From a checkpoint of a small mixture-of-experts model trained on Wikipedia.
Experts: 48 experts in each of 10 layers, 128 SwiGLU neurons an expert, 1 pick a token, a sigmoid router.
Training: a variant of SOAP for the experts, 432M tokens, 6588 steps.
Below are experts of layer 7 (counted from 0) of a mixture-of-experts language model. Rows are named router (the router's row for the expert) and show model dimensions 0-127. Each number is 128 + 32 x the weight over its row's rms, rounded and kept within 0 to 255.
After each expert's rows: a language model's description of what the expert responds to; "gets" lists some tokens that make up at least twice as much of what it gets as of all text. This comes from a sample of Wikipedia text that the model never trained on. Tokens count by the router's weight.

# expert 29
router [115 201 183 143 105 165 131 125 168 172 152 184 147 148 115 119 149 123 103 136 102  64 173 187 162  72 124 158  98 161 117 148 119  59 128 165 181 163 101 181 103 111  90 147 132 103 114 160 158 141 112 130 167 158  97 113 147 187 119 155 138 144 139  95 182 168  85 145 124  86  74 160 125 128 107 118 131 159 126 136 182  86 159 126  87 122 115  90 117 131 211 121 121 114 115 114 158 116 110 116 105 142 100 158  97  65 115 211 143 147 176 144 142  93 104 113 137 106 168  61  84 153 141 166 132 116 113 147]
Description: The article "a", infinitive "to", and modal verbs after verbs or "is/as", such as "on a voyage", "began to", could, must.
gets: " a", " to", " not", " would", " =", " A"

# expert 9
router [ 50 140 145 181 131 183 151 144 107 151 120 148 145 168  84 119 135  75  53 108  64 106 166 201 131  85 202 131 140 156 147 143 142  85 113 149 103 121 127 158 198  60 144 171 129 120  52 141 165 115 126 115 136 118 148 117 109 197 162 166 178 154 171 152 163  92 112 122  91 141 114 146 149  99 105 133 188 136 139 135 106 128 118 131 130 116 158 115 157 164 155 160  96  79 104 136 179 110 127 150  98 125  56 163 112 105 112 135 145 156 126 131 180 113  71 121 105 135 119  80 107 116 117 138 157 167 124 126]
Description: Nationality adjectives and demonym suffixes describing people in biographies and name lists, such as German, British, Span-ish, Mex-ican, Chin-ese.
gets: "ian", " American", " his", "'s", "ish", " German"

# expert 35
router [104 162 164 176 136 174 156 126 133 186 144 138 161 111  81 110  76 132 104 134  96  74 177 179 138 126 210 168 102 123 108 133 104  97 163 151 158 167 113 133 175  94  98 129 137 130 126 201 141 105  95 107 191 149  87 176 102 178 104 139 172 113 125  91 159 152  75 109  87 115 117  96 124 101  81 122 187 159 177 102 125 124 120 120  99 113 133 105  96 200 134 148  93 100 103 147 154  64 139 127 138 166 105 145 139  95 123 165 132 137 137 172 139  90  63  95  99 175 169 107  92 131 123 106  94 180 144 135]
Description: Prepositions, mainly in, of, during, from and at, including sentence-opening In before years or phrases like In 2001.
gets: " in", " of", " In", " from", "In", " at"

# expert 8
router [103 140 170 122  83 159  91 145 128 163 120 102 128 136 124  98  67 142  74 146  85 110 208 176 155 126 149 131 116 173  91 151 165  75 116 121 135 116 108 154 114 122 110 126  81 153  91 159 156 164  33 117 158 138  99 127 132 184 106 126 162 177 182 137 132  81 113 106 111  91  83 105  91  73  12 117 123 174 114  95 110 113 137 100 103 118  82 105 151 170 120 192  90 117 133 129 169 125 141 197 111 161 121 173 116 128 125 110 154 142 173 125 115 132 145 146  80 164 156 102  88 106 141 117 122 122 128 124]
Description: Vowel or vowel-ending pieces inside or ending names and words, often Italian or Slavic, such as Orland-o, Andre-i, p-iano, Hap-o-el.
gets: "o", "i", "a", "u", "ia", "ri"

# expert 10
router [ 51 157 183 154 151 157 159 110 178 177 114 153 122 161  99 104 130 133 107 144  63 134 134 192 106 143 144 153  83 182 142 140  80 117 113 131 156 167  89 149 176 121  89 166 123 146 104 172 150  85  71 118 158 158  81 125 116 142 133 150 138 170 144 105 184 157  83  96 129  92 150 152 117 109 109 114 154 151 195  86 148  77  81  74  81 116 139  83 132 182 155 142 123  97  90 154 143  57 143 141 105 163 125 137  88 115 120 187 154 138 158 161 148 132 124 146 101 182 153 144  76  83 133 129 118 152  89 144]
Description: Verbs in past or present tense, and -ing or -ed endings, right after the subject, e.g. took, received, houses, returned.
gets: "ing", "ed", " with", "s", " made", " won"

# expert 6
router [ 59 172 124 164 102 158 137  92 122 140 104 161 126 135  80 161 109 122  89 152  97 127 155 151 149 101 155 110  88 170 104 133 159  70 121 159 143 119 116 182 171 101 141 139 112 108  91 151 155 141  85 133 214 143  70 130 121 137 114 170 184 150 159 132 164 108 148  85 113  87 106 107 130  86 124 155 157 160 205 113 119  77  84 110  85 123 115 119 156 191 183 168 147  87 105 149 161 111 162 127 140 140  83 202 136 115 131 185 144 154 159 159 162  86  86 116 116 119 143 101  99 113  91  98  92 192  97 110]
Description: Three-letter country codes such as USA, GBR, JPN and pipe separators in sports result tables before athlete names, plus some name pieces.
gets: " |", ",", " by", " USA", "=", "US"

# expert 30
router [144 179 175 130 100 142 103 155 164 158 103 180 147 119  75 102 134 123  63 151  95  76 143 155 166  97 121 118 107 163 116 175  92 127  72 115 130 141 123 162 138  83  99 125 106 152 113 207 181 114  75 118 166 107 113 137 112 166 118 156 182  89 143 119 165 114 128 125  71  96 131 111 144 140  81 129  91 155 122 124  99  51 110  47 114 130 139  77 157 124 181  99 111  89 153 154 187 105 119 141 122 138 121 220 137 115  92 152  97 163 174 144 122 108 126 162  95 121 169 124 101 101 130 117  81 121  71 118]
Description: Pronouns and relative words opening a clause before its verb, e.g. he, it, they, which, who, that.
gets: " he", " it", " He", " that", " which", " who"

# expert 32
router [111 187 154 154 179 199 146 153 112 185 120 145 119 131  82 122 116 141 104 145  73 154 202 153 134  57 176 147 104 180  87 134  95  69 158 135  94 100 118 104 133  74 109 172 110 134  69 123 167 132 132  93 144 106 129 150  87 207 119 178 134 165 140 149 184 130 133 101 113 119 114 151 155  90 111 142 150 155 158 103 178 103  94 110 103 117 114 101 164 188 138 169 118  59 102 134 150 120 139 170  80 168  51 162 139 127 148 139 129 139 150 149 149 109  85 138  94 125 150 114 128  84 108 143 109 118  84 100]
Description: Adjective endings and adjectives such as -ic, -ical, -al, -ial, social, cultural, significant, important, also more and most, as in Connect-ic-ut.
gets: "ic", "ical", "al", " more", "==", "ial"

# expert 14
router [131 145 160 132 144 169 135 153 143 151 141 161 120 127  87 134  73  94 160 146  91  57 126 127 164 129 139 118  79 205 110 143 137  38 151 129 145 148  83 157 178 136 147 139 111 134 124 173 133 113 106 132 171 108  85 146 113 152 119 166 158 122 198  88 126 153 114 149 104 131  78 146  88 152  72  92 127 144 154 140 102 113  68 127  76 103 151 114 111 150 167 236 168  82 154 191 175 128 130 151 149 164 129 181 123 104 130 154 161 189 113 152 157 124  83  99 131 135 130 120 122  89 106 185 116 122  99 160]
Description: Middle initials like J., A., and name-starting pieces like Ed, Fred, von, Jan, often in German or European names.
gets: "\"", ".", " Ed", " John", ",", "ud"

# expert 34
router [104 162 149 171 114 167 157 104 136 188 147 118 173 131 118  72 143 160  43 124 104  76 169 128 118 172 123 160 105 139 130 131  83 127 116 175 131 147 134 156 197 120 114 117 137  98 131 205 175 107  71 124 164 155 107 142 141 124 152 167 155 128 140  92 188 116 137 157 141  94  94 128 102 144  97 149 167 182 171  98 135 101 119  90  75 125 122 135 157 115 190 151 100  85 114 185 149 107 131 153 109 137 121 145 103  99 108 176 118 186 201 137 171 114 122 143  61 112 101 113  82 116 169 173 130 132  75  94]
Description: Main or auxiliary verbs was, is, were, has, been right after a subject, especially in defining sentences like "It is a".
gets: " was", " is", " were", " be", " are", " had"

# expert 0
router [137 236 159 126 141 145 151 132 160 169 122 153 149 101  79 121 109 132 127 146 114 119 145 156 144 119 137 142 127 131 125 146 127 101 136 173  98 128 107 169 152  71 115 145 130 142 100 151 193 124 103 136 195 133 109 156 117 188 131 111 162 134 145 100 134 139 135 132  60 131 112 142 133 155 109 146 151 128 155 115 119 120  74  88 104 132 125  78  88 217 179 158 148  83 128 178 168  90 154 107 115 134  87 190  51  82 106 209 140 145 214 165 171 122 104 113 117 146 131 103  94  96 117 182 102 136 105 110]
Description: Conjunctions joining words or clauses, mostly and, also or, &, but, while, than, although; ampersands in titles and taxonomic author names.
gets: " and", " or", " &", " but", " as", " than"

# expert 36
router [ 92 116 127 146 117 171  87 140 176 142 146 143 158 147  75 115 130 146 118 174  71 155 167 180 157  83 164 112 150 107 141 131 108  86 139  95 188 157 118 115 137  94 142 100 108 123 108 166 141 115 101  87 146 115 109  93 112 169 112 162 162 239 154 135 162 136 117 125 101  55 111 140 127 128  59 144 176 174 142  85 115 111 128 119 130 170 111  76 143 185 197 157 159 124 134 215 169  89 154 173 119 159 105 145  99 116 143 115 154 147 138 154 143 102  87 147  91 138 133  92 106  49 131 148 121 128 101 135]
Description: Noun-ending pieces completing a word, such as -ation, -ure, -ity, -ance, -se, -ade, e.g. Es-se-x, Tr-ade, def-ense, en-ergy.
gets: "ation", "se", "ure", "ine", "age", "ance"

# expert 22
router [134 127 149 132 115 158  94 130 107 175 156 161 151 165  75 138  91 157 123 149  99 121 179 188 144 106 132 161  82 109  55 137 147  47 108 132 132 134 124 145 107  75 100 136  62 155 136 183 160 152 140 125  92 144 123 107 155 144 117 172 156 143 148 164 144 144  97 131 115  61  89  88 118 111  32 129 156 202 123 134 118 104 106 112  88 125 136  94 114 185 145 189 126 128 121 134 180 135 111 108  95 132 138 166  77 111  93  81  71 151 144 175 136 107  74 146  98 172 177 106 107 116 142 104  83 131 100 104]
Description: Syllables like ro, pro, tra, bro inside words and accented letters, e.g. uproar, unimproved, sunroof, ballroom, progressiva.
gets: "ro", " Y", " pro", " ro", " Pro", " y"

# expert 23
router [110 176 135 148 126 179 139 119 159 106 145 177 139 138 152 153 111 141 104 156  98 123 117 204 106 123 146 118  62 131  79 152 124  78 144 137 115 171 133 133 139  96 144  95 149 126  88 198 203 124 112 145 127 111 107 151  83 156 159 122 171 161 177 141 188 156 119 148 106  42 116 158 100  93  90 124 142 113 136 129 129  95  79 104  91 122 188  60  96 132 138 150 141  71 163 118 144  64 130 181 121 137 156 155 121 119 130 132 160 136 106  96 127  79  80 149 121 132 135 119  71  82 105 171  94 211 136  95]
Description: Nouns for spans of time after a number or article in biographies, such as years, week, months, decade, and later life.
gets: " years", " time", "s", " season", " year", " day"

# expert 17
router [ 69 203 123 157 163 168 139 115 176 131 114 180 117 119  95 159 128 117  65  88  92 114 180 141 108 171 204  95 113 147 105 174 145 107 134 196 119 123 113 144 152  51 103 151 117 122 125 137 176 135 112  70 151 134 123 146 123 163 105 105 163 172 124 102 153 116 110 144 122  96 103 124 118 112  98 148 147 102 152 123 153  78  90  77 121 143 138  80 110 157 130 163 155  69 110 158 123  62 128 143 112 135  95 142  98  30  55 163 118 167 171 164 107 125 110 138 126 160 143 100  79 138 155 146  90 139 121 157]
Description: Semicolons, pipes, colons and line breaks separating table cells and infobox or gene-data entries, as in "MGI: 1921394;", "Greens |".
gets: ";", " |", ":", "\n", ");", ")"

# expert 19
router [ 99 148 165 136  96 142 140  87 107 125 127 227 117  96  98 102  67 113  65 103  65  87 129 120 111  97 216  93  85 111 124 102  97 102 142 187 119 138 151 120 148 115 103 132 101 114 121 180 164 128 108 141 165 146  92 176 149 158 106 184 146 107 160  99 213 101  76 102  98  94 117 113 114 110 123 142 116 157 147 136 135 115 161  57 141 104 134 107 145 190 124 229  74  72 137 157 132  90 120 166 127 124  98 136  94 133 128  87  99 139 150 142 105  85 111 160 147 119 159 110 112 120 118 131 119 118 121 128]
Description: Sentence-ending periods fused to word endings, such as es. and 1915., heading equals signs, and comp/dep/exp word starts like superc-omp-uter.
gets: ".", "s.", "es.", "==", ").", "==="

# expert 38
router [116 177 134 138 134 158 117  83 183 177 121 132 121 124 110 142 144 161  90 184  49 110 124 158 128 157 149 146 123 122 128 124 119 106 127 137 134 132  76 172 144 110 132  88 111 106 106 205 220 117 101 150 231 152 101 136  89 175  92 138 188 193 166  86 136 130  67  98 121  92 129 138 139 108 103 124 163 141 177 145 137 137 100  82 144 106  98  90 105 182 143 188 117  87 100 150 143  71 125 156 136 169 129 200 126 127 101 152 139 199 145 148 141 131 136 122  93 130 163 105 126 118 146 129 141 146 115  92]
Description: Words inside quoted song, album and episode titles in track lists, e.g. Ain't, Get Started, Tell You, Letter.
gets: " of", ",", "ing", " on", " for", " You"

# expert 1
router [131 206 148 176 146 130 125 114 160 116 122 142 121 131  86  97  92 131  90 153 103 115 183 160 129 148 172 103 120 130 104 172 126 114 120 184  79  87  96 168 118  66  96 149 109 127  92 132 128 113 126 139 182 159 101 206  99 197  73 208 184 151 152 105 168 120 107 105  69 110  99 133 129 129  61 178 166 130 106 110 132 113  91 146 125  85 118 111 133 196 166 143 132  74 103 132 161 128  98 182 120 132 138 153  65 136 102 178 104 166 168 137 139 140 102 120 100 184 136 113 108 138 134 136 138 176 141 132]
Description: Line-initial dashes, bullets, pipes and numbered markers starting infobox fields or list items, as in "- Founded:", "|", "1.".
gets: "-", "|", " -", " •", "=", "==="